{
  "num_hidden_layers": 13,
  "normalize_top_k": false,
  "balance_loss": 0.0102,
  "lr_router": 0.000958,
  "norm": "rmsnorm",
  "tie_word_embeddings": "early"
}
Below are experts of layer 4 (counted from 0) of a mixture-of-experts language model. Rows are named router (the router's row for the expert), up (a neuron's input weights, with its number), down (a neuron's output weights, with its number) and show model dimensions 256-383. Each number is 128 + 32 x the weight over its row's rms, rounded and kept within 0 to 255. Numbers have three digits each.
Before each expert's rows: "gets" lists some tokens that make up at least twice as much of what it gets as of all text. This comes from a sample of Wikipedia text that the model never trained on. Tokens count by the router's weight.

# expert 12
gets: "\n", "| ", " in ", " was", " United States", " M"
router:194143112149093049102102121128146185167105095146100096140107137077125104145126047104121000146150128130131128093164118137169104096131150106087141098124126174119130056126101127136157152127111118139062108151145169101089129089113065084171164138130104140134159080075134168128091152175178154142159141108066084146117166112121095165121132131160125171058066114158179139116090154057142175169150
up0:181153170086104034077185165159170107179121111139113042083127171179109100141118146109106101139161126101136108121094154122108113119138142079130131098122087134140117156116164130166175114144151104181080144116136154146127097116090146049167094139117158110116139139062157163169141131158118163139080096127146138168141067129111087220083135132178182133177156139144138142172083076105157157147121
down0:152140146089131129117147161095163092135170110095209144093146141171120150098165074155129070121132113177150156102114104155085153146124061173105145105101120138198113087107092100125169154150094098120118162043106095158109123140154134090131173104094126136132093162114132106126106101144103151173150074136121092105165128175162155130162112141116121119118158146093161110140156098197183106132141
up1:171157052171155147067104103128174135160088059099113087190182092118076132128126145085098118144134099095133130148145148135134111132133147087108119113128147206073101074167144151118138163148178175135123108183124120146140107145108122160137136234046154135134156145111152103128190096124184125135095186094149118123104062128086086117134096103147154156094105141107174154132095128102137142145148
down1:120177103151062135125109068123172120171180175105116109094140124103171133080176152131121142083147095129147119125122122106127147097164016114167144147126108142120117113175158105147152142128149080144115144116205134148147065169160094091132153166121126135092179179116093087146124137156070128150124186102166087116142135092108121159087167128136139135087145041066150102173086123125083139116213
up2:173141118107097134113164105100190126146097117143156136141109120113168120180158148176137151079100119098163129150121142126096121085128155114166130138140072069131141133138136118165111119131157134159116106129154126153080058097156214116125128118163108060076105101080145084129125130192096056091128132159103070147181133125117156126133147139118120154125137081144089082121110097126173138197144
down2:103133192087183124126151135115166135084122135100103034138130137128127159084079164148094100157166096166140099126176136137137090126093159113170141110115076153054159113146108151109102138108103084166072148139086062147184081179142168128125116142152139130116137131147170093091084106087136137117102108079119090133130024173112136092165112111124154076131155131168170084125059110167107132120138
up3:155141188167103110124095116159131146157091196136118072148185154172111129096180093133180081108123126082117143176082106150167138094176121088124114089098154172101064100164149125161090091153118142109114104134112132119130117090144112156159131101106088128103172155128136122158105096143160112107111121115113150087107163101093152113090115166075055100116056043073135141127140122072214157077177
down3:107119105137112174123078141085151112143158145159160145135130113193077084112087175118143133084162141181143109126136094096152111136114168081154065153113151168100120152150126160163120147132089083128145094157094083146116152146111116115095183099151107136166118139163114119113136133149054121067153134073131191125133153170188079148113082086068147123136154132159094153146141040164129112138085
up4:134162121063117073131101133128115121134113090122139115121090143056119142137089132135109091119121144155148133113090100166126067117152160119117145128092120196093146155076161226181101098125103145129096071084205118069144150176104083137125086094180191144120160169146106103159093074156138120186119123131128168138163079095115107136074182067151143070091139127145135061098102092101118144118109
down4:157176089167128149179113154208116131160134091169109111081112180151092111152140116147172118098103146114139105141146100159136100152055163156117107140114154142131123131148144146158130069132114136120127117149120082082104145106143075114034141071159127108166116136121150137139101127144133081148119154165124120119115135154132146156126162133203157091141150152193101129132095131136094122109145
up5:116111092132093090107146166179171123174117122126108075116081102075167173136115129106171135156104106126121107148171152162102093097142117148181159181065164092125133163110152188109170095141125116119181103086152136106219095123160116111072205164088159101163117118159108136143123162117126171052065129088087139045139153131139137128045095168174123110166147176117092179123153154073121133114142
down5:162078155188160169112080138154110145120090144144124115134127110163104135105122110131081081151095129093136158063106126140151099092100111155124138149106108102136131070138115138172098130157148142137105088099097159119095095159152188084139153137113132111126147175121127172155096164118122117079107104130129145125157134105183209105147145178074142181139120153107149142142109146156117134088189
up6:116139134108099109086087157190162143150151163137139100139069109183081134154115138104101073096141104042133120180072132138109109090073076166200150129105136123104088111139156090100123135110121104127156063070137069128158100140154093093134157206159147079073151146109194135139134123125143149101120137117180126112168130135072110133079130163151079141109141064185151197157185138108132109172154
down6:083130205110089150184156086142129105185151150140176137138110131105132158150124110138121171130116099026107128071110131177085108075105118153163141086156164147125161133176104208120112127090120158125145127096160120120091106164102090112194123125141142189101137097127173139151134125131121122122107137130110149118103144043113116073149151178146127179084133122115086114113103108123116110113114
up7:137124159187122150162153119166135121132147122118089100160135138176102116080117106158116136133141117146190153104104136165153096162127086124139098159060135103152055085144084142193194120174137118116120142093117126086131131110139091116102141151069135125062161106111216169079105137168086131143162133116130112157095146145136127125184106117187125121089123099149092094165065112082173131168104
down7:097135100177205132131151129106130106130122120101114125189149144179139168142178095096124130157110132115157082124144157095096161187154195156089147144200076112191070122127169115132138120134076152061143110157134155100122122171085150082114144143100097166163134110101176119113130190080130125173102152161144082192165161148140170147171096060175168067090130145114175111159118049057189093147133
up8:142052099165110072134183183124158203184120151103121117079156144071124132144164137169071112103118168122083098091141124103125142123139131104094128163120115132113116111141077113170098078146060074113132154151154176114140147108166154110123135216154195152101132111083122163156144131163154082191174085122152132170165089138164106100113149085162082136079124070100095147135104137122147182181141
down8:076133095097135132106171151156057159118141172079152149107130178044120047152136190149111152108116172090099145123144103185124123145083133128117147161179074083162102136135076150115111083139089102103148108134114180153097097120095151092136098133161149209083135135151107121171117110123087080115146150111127120146176086085140141135136197087134117170161149140112090110124093169128129124105122
up9:140150058139144101172132116135128160125142092132070182118114176116098190164093108111152103050096137157183134159146159144123106153101130102100142107125111135079116196136147152143100174167202123116112117112115153113115114108125087158173153131143094141116153130096107117145144161187163151116075079151146073109113171169088144128153114117082149122056107100156112110111154089085136119166100
down9:132112144113155105101109167144120175131137118146090124084141125086094089162099091135139144096091090094200077152161171057067158092054155149120149156109140099165145188143131141180101104141123092124133119151179042180163094130117166153180077124177087120098093110148159114067135166180191133135123122087139055129118065161124138105195163170187116067160182158141113170108136103158155088163124
up10:146113113089168156094140156144047123119101066129129076157122132077127079145169110118127043122120144174100060095099162153126101126132146180065079120076151101095112141104080113186109144147151107097082107121132177113140139178133099097108157060137152096087104105128106169135187151083128101121118101119121152169126137088096180166155095144097107168132112106088078127097132172142125132149147
down10:114100054070158122163086103156102105102153101162150132096157130132107143124169180148118154169162104133093124135070161131105136183144103146115120165134144126122164109115196147176145158113173116139099119120056082173176159148076091131123114149105079123145138163112114184113124116154096183133097119161148182092135126148145134153123107147106108165123140121118122157135104091182149094123126
up11:181170100127090113141092085085119116103189125129091140160123108114166153132146075176172078133099162163128045156154143094155120071112136155101144142170191151157089144121093151133171100075166132149163119058105133121102067127098120110154120144109132114129158128139070097150096122107114155123147155057060080159132176120131144136131118130094064116136113176088152121116111151119081101153100
down11:058166123131132144120169115121147126153138117176163145140119092109107133064162106144151038151050135116139116090118108142095074098133131183223112123225129180189139214130116153114098160143137124116129107095120112110214089124124101179101139160079177178129110189117078126111113116120115131171144108111093142131111143122140123126174121135123109089146176220155099153122117113133125188137123
up12:102081148139065094174114104170080156152175106112109118139094101136091122107133104106160100148116135111175068138098139156057126119144143143116143098086146127089139115107132119103139136166108106136194103131142150136121089128124102073107172148148087115168104173149066119122094180146122156058124172154122119181158144124091096155123103101191164144128132122115102150101141154137110105149189
down12:093130056136117120066163125117089160234091136097140130134129162168105119138085039174179144102146166133077165091118164134128162128121114181112155155132162076115165171146151137123140135167121156151141096099124112142176091093125106055168137047190144156111136110163047115077115136081095079096090163146108143181155099131112201115136110154067084153154158097163112108143152106124111164116084
up13:082160168148074132134114130109167102135144125131126143163113202137085117144070141141135104132116155116168162088100127142119116163111144104081095103127114174084091172133137105126152166109212155062143087101141103155100149096142106105121121145176146116117098120170107088082106083163134144116118129108143085087148147132111062092038167168123139155076135107102143098164129120147050112103138
down13:099133192127046043143153167080158139170154115132128161165099126110131063112129156107106121157140152145182155106108122149116161100170106159104169153142141109150113091123126109116127192139110149143074090138156104102133104110072131137150109098129121082138119081146131078165081089141115097096107104105128112115139103141159131084163116095153115096165130088081113112174086045149172108121186
up14:151115078132154104101132121105133135122158159207123099069172117149085083164115145120169142145068100123155102132110162112139117122135172161090149097111134129136123187059137125164098134168115129138125120143112153111144124076156129050161110117100087121139158098087071116153148200088065139148171137136143101147108175153122170124173163133149076083122156190206141105115095100105108168171181
down14:117107172071125088146139122140202139123099083115126152138152140128118163143111161109103106076101125136164123155123077153128127086074188083104137085136062084127125169129200081120152093160101181121138154150118134098116156143090116082173054157108075128070108165162105108043148122111105135158120144183159185125090108130210109124150092130126104156148116202144082095086105096148089125110130
up15:144110149104133084089131158093140165117188102145086084172134148155090157136116154149136142081098170155177148105125170107116092146110171130065122103112102126168140089119126167120104167117109189159113175126153134155116165130129101125076122101095081127110163148167130136155101170108103127131128116150125160177127127118149133173115128151154100109121104132079093098066080133157089149091124
down15:166109164092169094110087153148094121131128135074111116156110138143141143092086142114138108104094123124135095098074116130133136088138142087121121134215118079132148152152137095192103131116145106131113132187100124164164138099184158157141131102134063138101157130104157135158121090074078138080127118115142116127152129140144074100125193166132132145097152073098150134110107177107111106124106
up16:140123153077081134096151111067188123109150189087112123127135132102177165114136180170154047113113102189155089114126122164123025067171099112077119152160017183131089192143104141087127193132154120178146182143140114097069147109127136103089141145145177112120117099096160155154128173158131084121185055086176130099087194146103132117159100101147139131105157118148062098089093132102120055095142
down16:101162186072157170107065140053143128116152079086134050165150115098139142153121098130174122080128114124161169145115145117162080129181086151165097145124116112125133174145098131149078119154135074072169156130122136104149118129091156126109052157093139090164117149140110103154165068126152084107138128094103085114108100111143140092224166074147082193154119114110065129098093103081153152085102

# expert 5
gets: ", ", "1", " | ", " ", "–", "2"
router:132120156115140076153173153077179151132119135070141162178128117160142143144199139155106088097205201132112086178115089164101085100088119113167163123150117118090135122146201126107060062106121166145084192191120157133157170136169112113101146173115099090127121121111135074138120036125090071069064155176123184135110102163102133127145069073103122131136131186160210159136061139169134171104101
up0:080156087097117127135187153112172114105161081104202153133189136074126135182181118153176139104120119099172147203123143109101163145059099107148166108115115128127111116160150111123112106161106143098132121127090144090100105139100163147139109131115096124172120110178135085062107082102168131163088153129161172125062177106163143173133070128115130122102137116108162165140101116155128125106150
down0:107129118141061113147081125190132132123121121147170123180145152177092173141146074108094103176145119167109093147107122167170137136045171121154105115184170141158088111131146134091209071132130178177078138139107070074122144090146147126175135142158113105161090151164128114071140106158157109142148073157090151158102145171126107164130115147129110120153121133120080099084121120108149151137030
up1:146132142113161122083119146110141109138114086126115169117126145186126164117124147210171082089102099126166114107137049074090163169151110120110170089129118075083179149127159168112117118110162116163143157129153211090087169111186189058134130089131134084073153155123109192118150135127050159138190098201177157135130062153117120117122140142097102113147110143072077175186110121168103127070092
down1:089073118120207140168149180097101120215133127148109108112185085180126106083128133114134099164158103125134097146164083077099111152090050130094207120179160155175086126137117148106153178182132115068102136169142074182129124093136102113101108122180214172151142115173130162106117148170107115072107118132142155155165148163197136165123167122117079153081140099125169090173156097147158150134162
up2:147113107074141128116187103130157112109178127147142118092133167134140133165102099164149102143160141151108085093214085166152128152117139097111180118125112149154163134120164131122098086148161101117113151166103121147107138180173122145110119115114186156150119118171171139139080102100128135089125118126156131158109108155122100137212095139103179127131135067137170158169142182108086114059140
down2:165116149159162057145146166121118180162179090103100114127095119135144121083172161141069134129068110124083089139128134143175108095157143119083143104094137146129129087114130174096134122174142144141145086154113110118099125127091099112142125114142156187087141087118158136142124057102106147078147178181132149087085174156111127126106109083134088077143091116211102144110122128118143125160142
up3:116121113098171110147151096135105148124127180157127139076151120109146099104107138119057084117143111097161143131133190087143106094113148157086151117185141151129074100135154106122178104109079044147121106143109176096173190168103139104095152123131157123162094170115150066120122113209165144103106215154160139084100167186131141081096167102153091125109104137129167132101082115142150147129138
down3:174096087218169146120135117141082145172140123073155084141137139090124127161082158081130138132131114145126112144145185096092164107097140159104152106101136154144083081141109170086122126133125034178148126043135127128185108090090145109044149085148083124162134172125121167185123108158135158131106099152107115109173111135096103135062137115103100127111089145139150137122074161158159135144171
up4:136109072129141179127114155146152064118115150108062142162125069186139099090116107151103140085090100139214083103103100111052124158148078069111164171066178154176087130144168141123178123133166153139159135152109206160135140162117101107160124205149192080121179167109143116075105101093142127107125169195069202150107086076145163143063125093110112165147085129161116161116125031133146143107137
down4:161072094077120137207171111082140119109129158154093137138091141134132136138106087124128107086086114130154114098104147142077142064059136122126079128104153130144097163147129082033170157134100204098149173155083058111149140159147101200151120132085115115137093115156099110094140098099112098114116080156094121094117128055149136110110108091118089156179148116129145105097122128103187113108171
up5:097066090137128124132121086125123125158130140150082134132121131124052122208173122082163211112102109104200138148182089171120135161154122140117114111076102144100100159115185160120149178103139162192138136102137140118086178086068123149162162162059122128154132071118138060117154127152093062053166087145160165138141133180109151107136139118125148107132141191112131122158119090129144103086100
down5:127112155140031105113183157111058107188116113152105073130141088111104204131078073136139116093133164110120092136134101129167091065170093151213108121184092109086114156144085208098099095114098073097130132108083103134087129146146142171145107114103103147122140148117159136080149076148116153060130134165142106178068126084108061138116099129158175123113109073060142144109147108150161147120163
up6:135149184112130100176120096158163087097118115080154102153151156134155220124099071114070128136169144075082093097114131129082147137097106077114102145076140156118129163213159128082181095100150178091111127124150164101139159137169178097069177089162160099155138131158124143153151100132086157151086096168143134099112167133081122137099148109106103115151078135104180105100106165190141057194064
down6:094109123157114117153094065178120107108123126073123146130068132162156152108127101078121113086132133087163150143064131181115127047138122152113159152111151100158119155192120085101178152096072114116129101108093101130101172134179149153168138068182134106132150139169124139110146100118123106111107184111168110106129137103124159096095159107101051115183146134098121176179108129169081105195137
up7:162165128147167044095105132152126095134128141071135139091090169127143119128120139127142098095109113165157097118146079067128087080183130093088107167143122162073113131071136162190102137168185145113078134104087139079081181101172132120126136144122147182157130089115136143120137155060102128136058125148132156098171146106115084142107068103097090131169106113128118216165166075190156116125131
down7:093090081120210074085081135039183100171143113120095144146146132103138058088129117126068157121135133089156144120124153106117119145100139079124150151127199138169208068149140105128176117173117144096100116091102091096166145138183163166098130115129101164157093110167159028140103109105168118037104160128134173101090140118080115123132146146152131184142167156115105149110114027095148148066179
up8:123125164108139116169126119129119156128105125083084126160105188093116152156145157097100140130154163092151095126117094122111105162149158097168093133147176147121127109098119131070124104134141132162094128112090170085178191111138151107156070102130222102119163116099087088137065107099135099147130115105167102123110098140130087096089068130060121110061101173143107128091100147072134121132127
down8:144111097117152195146031113068089150126140116137158112142091143129103125102146114160140080099059172133106077165129141152151047163116129181095138147117071121150168095101126159160146157130147122162120118087078162149125145131137115160179142113105126131153090061136177136123141119152102109131136111133185218088136126166130155159127147160113206133135100102093159161106081112127137102127072
up9:094094136131120113210138118171107113098193133126101159119135091125124126123183145153184075114121180115127213123156127166141131108089155168168132113111169118075165083219197102110073167146201083125112124143123143159099157123186122116086079139098104095124138166107079180144121083124153121104100152124136179137133128122082164083157118161110130116135091112096118143131079151038094074143094
down9:101109163148163102127085129132157112137195116149160112052081147076137144118095126082180114089127080160133135100138108137149178216166145128180148108091066132133158148137101139200136109102148106163139038168101092181104117137095143138121091105097122171122127180126147113070141109103114221118172126142133160097074153118152168119151144082062100084158142115149143108068143111101106115071133
up10:132067114137103096115181136126138149143142157095160134125128149135134107104143137143052088106142124173080110098190095118083119190158119116105064156157154109118169086101229088140074086088071127139154145099146144090084104138159103155166123194100131088184112171159152091109132142194143106108086164156069077125117121115125134126117134116154135106094095130145114136198130093210198141060132
down10:110132147139105085144131178120162162136160136146072124087097167149099113124165124170089173164125127133160146121154105140116123130099107129175128121174169119117145170130083059084104072096099108062145159110133156167073098091109103197102102190083146112105109186169176147143110146115166112110182128119147159166133133077150097149101132135133061161154152093107143114095137101139157144142157
up11:129174108226077105114104129099131214103095139123097088175034155123097165106155115182128110093142122143178111191175115160067126102108112140109140166102106167056105129081119172137165133141132139099139094181124099107114142155152145130098151112116105126135122113085124150118096151127087076084103162129122135170104098117108107178124116146082085145198136120142108101200101074071128111138110
down11:108138110153104111104161100114152140161075117145086152139102063075144167105038156106149153124139131147143119095151164137121093114149083097024118073122109161142140119129092080154089130108105129170133093213136135166128168090098153104114126130181128105165068097140150181124099122126098126184105166159154095170123159079092101081118096156133122124170140096124175122071146120124139118135181
up12:043120124156151137115062140120147126116116178110182154054110124102152070099180109120119120117136152116112152163098127098129119098099109097120135100140152158088073130130121111137123088161168132138166138116087107175058125137105142100115150161089053093124127084171177139115149175143142114083073105138152170130105152086139127128148125178079118109131149113110131075108082037171170158133127
down12:173159118167201183107132149083182122123139116128138140144162105154066112098084236154175107104108149152146156133128151144117079122132142189153120065140121097186103132124187131113155171128094117126166071091154099152105156162097104142157155130128178110130126108132132115187147093066064122112076117146144126137125120120119108103076119131092158142120078151221115101090127144209105128169113
up13:166112178144204103178133089065131116164136098080103134101159152115133113161155160080085106144107108135069081132194090090139157097084133092171092099076099129099185163102117101147125189158140150128148179167116166076110167111172117170114129113075119135130122152125127168077098130088171098059159068128179166158143159085065148159148089136120218090172160163109126116129120092117070093149149
down13:136121104121124082163088104148094122089162098153072185155141109125116152103113200082152132106138096143148137150110099122088156162134144158120105121074097082182149159094149118166094100097133101112099104091169124117122138203088120169131180076166078099085138136172143172141149131047121099131116133120151191171159062109086066121102168106119195154104120126123168126101103096137135145171088
up14:134184186131135155210126154142061115125139144162140107161095163136151121160140160132133097111112155131157139118091174121119108118070076091114142108100161117118096159121172140155177115175164131133178171097085149118102143163136109153097138145091091141125143106078133118051104126101117070149121093152199166094137163121100126180164126144120138153108103121117147155133070174129183110109110
down14:120147143123091139097066131236101114101141117072131140125124166142137129135096125120127154147129131150104131089109194208135195122127152164135173140180180134086099052143147181034148137153147197178059150165211101103130184139135100175137161183156094098101143113092142174077133070140146081168132171145085138089128112126143096136133125175105131180107134081179147169129145122133153109100104
up15:110054110064132144124133132128151114135110134142155125095130113077062178154121112152115127104091085153134122120154068083064097090132138149104156096138163120132130161166179111131130146074192167121143185145164144099143130126190131095172183059136097089153147129091173124102124158126039108086079166110123190152099145093161149113137106149170187116151131087130138154195121064167111078124122
down15:121069146116135161078126202155135109109177137090176055141144134133115103102109096140132123132064152090139113107112109092061073175092087131112166112103117099096106131095118136066131144099155183141078077086123079125117087125155117073066149139133059128148181092115161208103098106112118122073152142092075115135067148130149100134123067147161042081147130137144119133151108117132151104111104
up16:089132100124172050105119133128152093092125142094172162110140077156149164151124137122120105076176130099123088159189121158077099129192121068151082123121150177081136139147178098086099074130182093120122124112110132178112125126116160125158105147158069102134150108065078156151071174138132066101108180132105104157121118158118132091108131128175135116168105123144098161158109192101181136068196
down16:089139145168110116142108186124129179165085174044127121127197158099194101127119149133113108134124091136154108137149117165126207153156142103095123109140161143136110113116112119101134120100123165122099147124156138123169104117146097110055123183132192111131092122176108171095106119125181171160127148129097100162087103136118111146105115149139166072129122098123117108102153145101119133180124

# expert 8
gets: "\n", "\n\n", ".", "==", "===", ")."
router:115118107164121122178104077142119119127097111125121136178077140062118100121145093095078137137096212132099143106114129165077102088126138151139142113145189163166149172120126157090123195118108123159127137123127134031082124114144111082173133104135092141125161124078125138115159068118160115197096176122149185150135149161161088138147135169175148088130134173086139125085095124169119157194202
up0:143155100129161098114106123127106131166112110123131144140122147135094138095083139079090132180124119112091154161152151145196101119111130162172139096067112169135111169133096128091112068107103103111108104162223111083124130161149141101116075084067064108107087078151127119172154139178120105135118085110213173087174093109103177150170080141131085086116080060140128131091138092137142104129108
down0:117146131092166141125083156133144164080145159101124169155129187121132151153116130092148165213182136168187179059116164123120136162109231121091139129097110138157086154102129131129130143104091094150119174081094164129195133124108134066133147169139156090134151076099150139138098143140134136197143049117133119115163108164115161148164116133118161108112151069144122151160114068097124106128126
up1:107137091127161116205156151121139094129103169110178126154126064140152135065145157144066149129150137151164089156089117121079116104123177091162217180167070114096136143121167101129118088112186174139114097140120150139124150186123127093083111153148112116094130123177116125168098109095112115120147148131162059146154152139105050078136107086153190170110165101116077114143148075110115139145179
down1:122076097119109112169160193061113120105098127168108139136144059117170122129130152134100080152154080125164116098133145183113162137109097098084136143140100144089113110103190064116137105187142135061103144148134173151128149147158159092140053137086135115103152154117118137132075110085161160108106160138173162143189107149148134121091133135181179142088168152152135104173158127120132143096086
up2:152113113136075073176122130137124132172104118108134072109144120117102121110180131191117166171083116105123115150105089152146100121212120135160140055101106076125081085154094140155184142137053186111160137201139171064145075122141103144078098140125116111148123083130126130137159118139073135077097106169141102175109151132111151105167192191133102123090146161128123091107173100143120089144090
down2:029190159162109100099181123092127171106149158151142151095123125060179115088109099117120121150101148071170116114102100126093087121120113100131152105116161135101078166171123154055099146113149154086106067121175112149144080125175154153110140147148074117143177120077105152142137131132120086169099175104168155083183075108069128118143151074127137122148123167140075153116149091102129186173091
up3:116126150119132150165125074181112136114117172059062175114141156102141166114143103125111120143144152123120107132144125176153090109168149078178162110099157112074089108159096130130059151181061104099127111153156156103074119119124097158119108119110123091156118156119136194163113154168088070171077134136128143119152138153085098150087121173128064116081157137154147066158109151074103221079153
down3:103114109151080147125148175077127156169165154105173179133168104150134123101128092124082126141101112140109142120117148135133117155172093116195174101107165126110133065092123094100142135126094129092107129149168089191133145132082178123136060098197138168137142148110179119168139160141111152117083114046149142154145094141135150179188154162161145130137137099147156180130143133094138146146156
up4:156140113126094143136075116117164100151108125159200124185123165162083106110180090145151103183084079157140091136123112085102140099090104145111159106100127140151204104136125116147109175170167107073175125187162147112169093116104129097140136086124126163129064124148167146143097136134120147164139122139140085143131150143118105129113098137204164149126151145082121091110097096117163184169167
down4:136093204093113053158114122127153135157167116136105162156134147178124180176129151110163141091131127124084142140099116135128122130092136095155150103106117102116127119141142110124075103157155150092128125100158127152180171121105114197099161121183090131141097132131140102118086142158118174157134130178068131106079140078110061136136148129131142119120140086078140197190074117093140088124140
up5:124132070120158036115122124197178117118180107143087125083146136119095108158208181113077119097147141100164121099138109098124170142173119120148060161099143108084115089126069121148102145123165136156069130146154144168078096128189119116145124157123149171129165148103146123113139129185127117116136112120147106165176166126103114109115101132115164137109170140105181183135139118141102140094141
down5:083129099135094058060050075131146144114114143118107121077107098090104137133116130087083077123128149172165109118157131139097122093123171107129176119176084180109163103130158141168134128077130133147104155215169126119117057146103171098093156145129132114077107167105156116130135105116140124149109119052128131116087116107166098132169112168125113140128121121116106118153109129060100131126149
up6:105111110042149109175118154124109118103160129105202107137140131135090135124108120073119177145161120140123137120102121115184109152050164174186140122067135146104107106150075122129148165094188128153118132122117114091083108156202187100147148141116148090135191108157175096204154174143119084099153097157169118109189096119128123098153154086157149139108107091074090071113104130101141098173138
down6:117058124110121171192102175184107130085152138133111127156151140139134127044132150156086095151130145080138129187120116123121165121125086071124130069121119106044086106162152149103093072080142142091133175100082077109123109170130143152185070101105148115130127108093064149123121133174151134123131100125067117172131090067132163137134183114106131167059124080113074089074131117164101140144137
up7:138100028168100075102123160169091178149115106135114135142073187115091135045143174134131137127158141083182108200117105105136140149110180118116143158102101171126092091091067126131204121116135142121147072118137147137163141123134080136118128143106137118097160151126107166091096069094133141133107125101115097137124113111097110078097150119161187137083128155111155151106140153093169120179137
down7:104140091167065188095142157102121153107123099132110102202162187123142141198125150136106106151132152085137103158149182155142164139070116142106136152107071175144097194122139109097088099106193124167151106122139159087179121120144138093135166125134134127186187198110049136139160098134064127181174113162101033142070154117147115141115094094147160132113143120112135136134088151115122136156143
up8:143132118136091134062181105097081111119098082149137173125124155174120139141132153167081136137155078085092109154184131165105160090090095053227082130099120144088154151094069115153090084130181187083130101120129136078074138155158146131131200148109145110099141165085136091178142107106150138189132199103133074164119153115191068118147083079107119147104080096060123135102117084152069084110122
down8:114109131112140123133162173153176146201140164158179204108069081151118093086078160143141117138102112157133098044129138153159105149146025179087170160178120111165162123169069157179116117140134236076120152128177099142114205115142151161160120115161107119076168182136145151124034156087137154170137132138154102110124167111108145155094155110149080163112145125108117159118180123129142135117086
up9:124098123127133096169160146116148134058100110132137112124086194084140136111129118174110177124123115148132142120093198106101094095125139089104153172131100134099125153120136191126123125138113157137141063128085147088154145100200121095121136146156100074116186141174116080125159162136139145096080130156148107136113100031106101114147116124120148122064130116170146183113161137101137153104106
down9:118145117085169139137127133129108100103092086117089169119061084106136154141119092105113130116106077128180063126158171095115136134135204131101108072093113107057111100116132127110080201129118082176157110156129126123157161082137104151099093083115081117170111208144087148131099131119149153161132109107108137175101100106143128143167071124149145166161194142107123111115124137083125131097099
up10:094141098090164115117169140137198110106053155103093000111146140132099071102108119127169114139127149154120150078131165134121095085130121121185162161079149086152135124078146107060144132161147155066116082128058121102124129119149127117107175111099151166158127175162108182130120145105095146163133079077144133113108098135169121111168092142098121073149133203128090125112095083132184140145222
down10:167096115144085151151125095141108110131127099124112147096109119087067073120060122113106141166050199169140156179126105162124113120161184116114068086104128160136061165105143144170106152197100175155184103149113115144113152172127168176107054170134183165105125130235121132109092202070172113170207124099103215126177131123108099103111153161199069157154146172097138144132126113117124069166180
up11:056178096128147133094146182142183100086135149161182093149129106183136097117173126158118128140098074119123112124141165162108079118057125137094108140118065100134113224167118107076173191190141171149133125214119128139115110122121128131167121140143078142128125123154112166132097217167160167186161155106116092124114111167093092133185164115099130145110090176121173148179160083199061156142120
down11:125126124175055129125189097107130143152098139066160131120141139173129097149113136126166182131095186086151173132132128100117188115152152157143119113120109101112109093174174149083126135111143164118155102198149120077172087136109111188133081153117069122125105092079086097107121125084107156173082166128155149120108105132160126114117079133132169067107081191106134121178106113152122095103066
up12:130131108130117134138113082120130145150116144093090132173197123090169190102239209146123140131111106130180092200103073092100147126102156095176119143125127154099134134115153171108121170123150118175129119097137088094106135103139114157186115106126059162060095144072121059126166118187132054127105137193134140116182114150118191106119133165116061133108107076195107119128132160081166134180111
down12:151204157157137168134150079151112158113178199154109149132121142194167093141133121136096067117100137157087168135140153087147190147108118149091148128128127077177102140129153121200112157086128176143116095159108164115123118140181068156087127111118152124107102088156180079196131152101142150170122187134098118126103135152156116129115096130123217166182167098137123107155166130078135093157142
up13:118127153185141099088119143148130137144147164102111039128111170188171094146098193080108098143176150133054161117128145142086128083172144140163149134054129082121122167086089122113168110151116157138102081177081149112134134135164130069111089149145042137122155111161097139132160167189176140170096096091137166182123159150159069116131075105105123083125080150170165143077127105109158179100175
down13:131131155119109159122144069134125170153107151166075104119152125081164126067103149164122136135135132150130155152158054076156119088146158142133107149157157132086094154134090167158136168142117144178134210111130126135129084150110114097073137119162125117106110120069102167127152175103124065141134126169070169177051078126116153206131186125107093071112147172124076165122175126115093086142134
up14:106117097075196108134131097099136144136159142130135168083114172048134147142151140139116104090149121146088083107101142123115120087110089101130138103100176152149163144127111092098089154109142137118121137100128139098102097060122152124131164075094176156118147148193135137038095118146145125164130150102167101173183080092103106166122149121172075155102148115069182124114110139105179118172083
down14:165126151150162119089107121104079162136123129154161130114147131191128106148170156126099117099099141146056121126208148084087141111159183195154160123112135103090101124166103128079102151181157098132133205104103107156166159098055170153124141139133137127134142085121134140165089109178170133092117097123140078137112154137192117083190116125107184152149121101138141120146159131144129146127102
up15:156135101100139134175149141144139147113204152095140071129117070119204159126092162110092094091169132120100151052117098076080121106150170076098144121069104113142104081091136049172182102098148086087131171209109109066108118156148105087162113101102112129122181107153150158096114154086110110128173130122116138130173096126092132088131079207136117105121176123071113110120090142174145102139128
down15:113133180119125128073144116116075078133114107104124114143165125097128145138176115133134150185125136074156136192113133109116092158106156118109146067122181099133110095116147167116090163160148159129119153132110141136132108116111089141142068157116140180151154135105107130128100170147138199089167114138098156071094144131112046127060158130079123107185094115151060100119134093092166123196125
up16:133101128132128060148086147166150188067105119164097102112137078116121091067156111152110122112103174108088118106150065088173119136165126142113103108052139178181142204090113141188118154143093075151153169141147160101139118112143147104081120078146073200101136143131180166178120097063175147128137094136134111172118100147153140163170080117096104152150130165130166103092090147091150096114130
down16:081132084165127157111189163073079096129120095135117160089115092113157178113150173163160154118178103111147141165115097156175155090110113102132141055105112090150125170107115112136150168139184118131105134093110132101119104143085115092147218148104115137160130102075162098119108093194043106148108177110109123123126204108103135144106155127096138161098138102160110119146102177154142135131094